From a checkpoint of a small mixture-of-experts model trained on Wikipedia.
Size: 12 layers, width 192, vocabulary 16384, 23M parameters.
Experts: 12 experts in each of 12 layers, 96 ReGLU neurons an expert, 1 pick a token, a sigmoid router, a shared expert of 192 neurons.
Below are experts of layer 6 (counted from 0) of a mixture-of-experts language model. Rows are named router (the router's row for the expert), gate (a neuron's input weights, with its number), up (a neuron's input weights, with its number), down (a neuron's output weights, with its number) and show model dimensions 0-191. Each number is 128 + 24 x the weight over its row's rms, rounded and kept within 0 to 255. Numbers have three digits each.
After each expert's rows: "mostly gets" lists some tokens that are sent to it at least half of the time; "gets" lists some tokens that make up at least twice as much of what it gets as of all text. This comes from a sample of Wikipedia text that the model never trained on. Tokens count by the router's weight.

# expert 0
router:129128109138086153128157168154112176179137100137102149121174141122172122124149136122098138106100132161129140129109117103156146144121133156169150154078146149135127133110115142143087122143099139114135140140155085109159115162161130162138135099148099160129109104108125132155168148154149148102144137161131129085119140163111111147149139163131139101127126132131114102146122146071135117155088097137083094134182104156109114132146123096088154159157137156126135146125182116167122125173107133102130193088149139145127156158157124126134120141140128137138146149131145121159170149192131106141
gate1:138102188094102146115109119136116145106133151148119154139162126131102131116091117153140136133104102132127111118112134122150120145134138130155149157103116168124128158086097158147104053125075138093147108120100154139125156153126110138128127125162165120126097152162071170136151176112141149117153153131154146153119111082119140127134141124111116122107127153132141094120150132171107138096106136131151126118162055127118157120157123095163136081122140106100099154108085119127099137117127121114159130106105081135131189118173165135136154129108098148112125142116168164135158074124134115143
up1:144108180120105143156138128144110151127147156145110105094116122118124162097147122153140103170107154155111089107155122137157136122141097158152131135112093111161085166098126140111072083126173112113125138135117164094118122137134107094116127094153160135148113127169132124109116098150112080134104119128122089154111128120143107100117164132121150099106120108076182129150124150142133147131114104110154094091147098133139122112128120090171137112131112148081154121129155079181135126135093095104151143157056093157131150156183123106107117115095144114101117114156117104141115139119121115132
down1:122100163111113144149143154166147156117136126126135120140141103127113123151168106169177113160112110105134110159115137103120159102145169140148117131137147124086137220122126110130129110105120146180183155134138080116116107100104061112113081161117135144142119185145122192117161089151104127135158102116134109149132074133174117109112112107095125176134140116083137115118131136105114161130108113136114104114105109185153135101125143095125136107111127152130120122124097119130104095119140132122108104139085126131165135123126129154120115095152106145102112135117151161126143108119082134135
mostly gets: "\",", " W.", " E.", " H.", " M.", " Jean"
gets: ",", " and", "\"", " or", ")", "s,"

# expert 6
router:131140121129137158155151166123136151116119077110122141125159143152148106072160121085153136153206111099091116125118169152108139091150109132140121073100137143102122126138115140092123113141121134147129131122122151133103105126085135110133124168138154156123119127119152113129143143082123154127114124153087103114102149110186090131141138129129102135133128113132160161131123132109109089089152095089130097170146127133094154111107122109103119101097105093137143140119120123121125145087120132129090109121167145178162132118154106146120124113127121106200121114134109154117173210163118122107
gate13:164116145130161171109098103111167085111150138121086148091119121125126145184161126076108144115129099156117141110113139154146180100105066121119137173126123114114089138163155126096128149106108096110141137142162101094155105112114126120138132110114124126150147116135154079189127150107162132129159136123098087099127140131135132132151102105125147177179150137112123136100137161100137149114152104117140154144074174132134091121163146165119132119178127098104113124152115111129142121131099128128121098124082086191143115090134123107125131152126146116116160119128132133096142150124131137144
up13:164123117112145147125149152118149144141121173148112116127121094139110108157141122098117143094141103146113139118095101143095104114100093132103162130125121093123152153162158123123153119086098108110133126140157108118171112109115108123103146072114144156127122127103121121196107168096162133137128185140156081125200139158155123144107156118129142161171128172122133152143117182135141103132159137115089136156143130149142084135112140091165130132180119163087110140114127116114145101159110141122102071124114135168129143118094133122092121137124146103109136106179112136101132149158097131112
down13:099142130106142142113166142096113121179153118153173106124098082131163090101166161102157104130135142127122123118096160182140176113147105125098125096098113111125122168130108136123122129169179179156142170143165136115162116111132114137123092101095109141154160126106090124121118151170114123103122100118114141085164114157128141115120083120124148114113132127121096102135071111115118137131104130163197127142120161169108160085114112141112117133106151117158128091091140100116099117084110128144104116130144130140135102098121143109125126153142168157108158167126145097133127141147106123141
mostly gets: "19", "28", "45", "23", "30", "21"
gets: "3", "4", "5", "2", "6", "7"

# expert 3
router:145148104130125102167089140124118099139105130126109131125153185153167116121188119142142149144140097155126153155101116109150148161166106124125158092144192149139133134123111135153133116132117117164081131107090132132120130147129135151147124135187063130122130133207085112119129130149100136142163124146135098160157099141124133113151136132145170127162123136173095089113125064114135159073120145115120139133133102129106111113150131097129117128101086088147131160122116127124128156148122149111115139090134133133111078134136114130140127102180134121104133154127128090085088130109128091134
gate1:128164148111124146168142151148152120116168128156113134117163119122114108125159122200105127173106137137156150123144114098150133126107112141111147160128137119148121155149168141172136087129141168127109113086162123158140174175114126108140149084160136101099126131155128110131154142140181097123139058118167112135135140176076137110120100101143171140113114140139097121105145089159131117127163113133113101131082132107111088143139150124113111126120139076116135117104140128133127168104137113130138100166140137160139128115116135113120084159143121107175112119169132119132084097074109153132
up1:133094139179129102119138125117125135189162118090110136149135123117094109130099150120171147171161097112135126130162105121137110070107151132118126114138111109155151144139106121120156123146109076094128165061138100130125151151096113088131130132116134137137096093193118099098156163116095109127128136120118138101171149150060131148116165133163111139160094101108135152138110093108145102183093104136110116106107099133116131142157159142159112120136114133118122120165151120141131138122093114138150123089162120132118075121125080104107140103153155125179125136115112116129115131113146131092
down1:130124103122167127118112134096121144127137133141133110144168114122148099117143131133114137094088103150103127116125171115103148123154143123166139126099149111078130138108168116170123155096162091110122179150117165141150149169149116100148090149084113104118122110137101169100106147195157129143141113123092178151162119129147111149088110089138126090122149109152124154153138170125106109124102148110136108155121112114125150103131092119155096145143135103117160156095125085152127082167145108134134133143110069104062106129106140109150152139136110097136102129086141098155124093139126141104
mostly gets: "\" (", "- ", "\n\n", " ==", "==", "==="
gets: "\n", "\n\n", " (", "| ", ".", "=="

# expert 5
router:136180146109132129132120145148093143098171108106154124066113144148114117096128155120150123158132125083107168135154166128160117138119081132171141105203120156141177103138107150130116153125146153106186168110122136095125152159131110124101133119158128109119114096139128163106174138106094133140130154119119107176112128111144064116171138161137149109094133159128130137117133146153149097092114133099127160132147134144138124131132116101193158120084125132127156129118119117134165139117106127134139124119128081124141090141162166100150105148086117116081156125109145116147107144123126122099
gate1:109153166144114123157167128163064138144121151104150140150140149130129141109123153133167104128087162096117182099108118137122135102111145153105148089157120159088094105132140108097113113173127127131152136127081142138132134140137167146129144161145166150114161141097126122138089117106102140132137138171111132161139147106150106127155115116136130149139143157122102141104100126158153122152139133154139123089137103093122169103125151149119182167124125146114071168196074110114136096124105080135162150148140168144116140128169126136116130155166137147139150123170128155154128167112152139127
up1:116120109115132174129172136155121159128140152115148153139112106140152139138102118129172122110112107144142155113096120147091184112088148136108125142142097116123134125099130093122108044101144139133149085142134112137160093093073109133125139164127136150134130096106153118103158118172079110111120123131116087149157101125126160090111095170153106135133140096113118105087097130150099133112120136147112129126096126120097171101147140107094164133156114127140084133188081108100128083112140122088162152123130174118100106100160112121136133149149130129119118139168139168131161143115127121141
down1:123167105136150140169153143112125092090166122130132102158128156129112136137103133113103107143116162143172165143107132148140118098122106153152106105112093180101157143085117088081097114113128131137190125143131108123119184110135148175153139103118156162138135137142114187161082123119134104130174154139128109154162159189137106163149152089096166114131141146121095114091143140153135116126165139144137141150143125105103116101131118106128155095120143139145175115115134118130144115141126129128094103120152122119120114091101134168142125151137140107139138070153166137135104160120183138122
mostly gets: " in the", "s in", " member of the", " in his", " at the", " He was"
gets: " in", "1", " in the", "'s", " of the", " of"

# expert 8
router:141171112096124113110128125122120162123134129129092101129127120135141135147107139141119128136117079175092137112116118101127165135133105140181129127168182116128120117119112168113145202103097102127132151118145176172171117132141100135126142154169185180128129100111115093196136125088124054113161125093102079173130163126133144102131142116117150132103105123070144121105110120149126159113160129105123155114098135133138134094142133099118107122121123121124156147129109112153109107124136145107141136093107122110134098080141136091104162105166114126140109132142103089132115129115118136113
gate1:137093156184145110151114130136136132107134137109109152108111111123134117085164120157109116100159148127116117158095120103126148109134154090149125104096144113088118121086082167156116128126135143099143199107147132147107137131087125084144135115141124136138175112142123117150122168068170131136135136121143122160135149094124102106112144126128115138109099164136086141117091130113106147153168144151102110133180146172124125175146088127138163125099126073103135148129121108148100113138092132139148154100127148134085174097140105167121144091081099122112156127127108163132125138155140102089
up1:136099145146106135143111145150123118147126106165101125138120122122116121103164073103093133108162088142101103136093092092119135176132129132143149107132116133143104096116093194133117092077117150108114151129145163118142193118108116126084109135114118118119120085133154129153141139159145090156098130098164118148119121157100142162124118115105098064093134148122136135129118129102104157150155154126120133105192152117110121138122109114119125099133149087129141181136157153140096124193122141133115150124149154157117129110203151162152156145138131134155154117164142115132143142124145140105
down1:122112116114143131137140140151077111114135135130101118119111105120129112116134142116112135143139160157140147139127131132110152132091104107140109147090154164137083152145140149122106091070151112127136178101108118121144127136188127124101129145107156131138111116096102137162123144107137106111171147134143084168124095138093146144110116128153113092096107155088121102134119094157129087101103133132148112097092151099179139158152115113111163133127120111118107167111129056151167127138162110080123113095139147172116139116128109159111151172160111117169092138122115150150207100123119144101
mostly gets: "°N ", "″N ", "′", "°", " (age ", " | ."
gets: " | ", "–", ".", " |", ",", "0"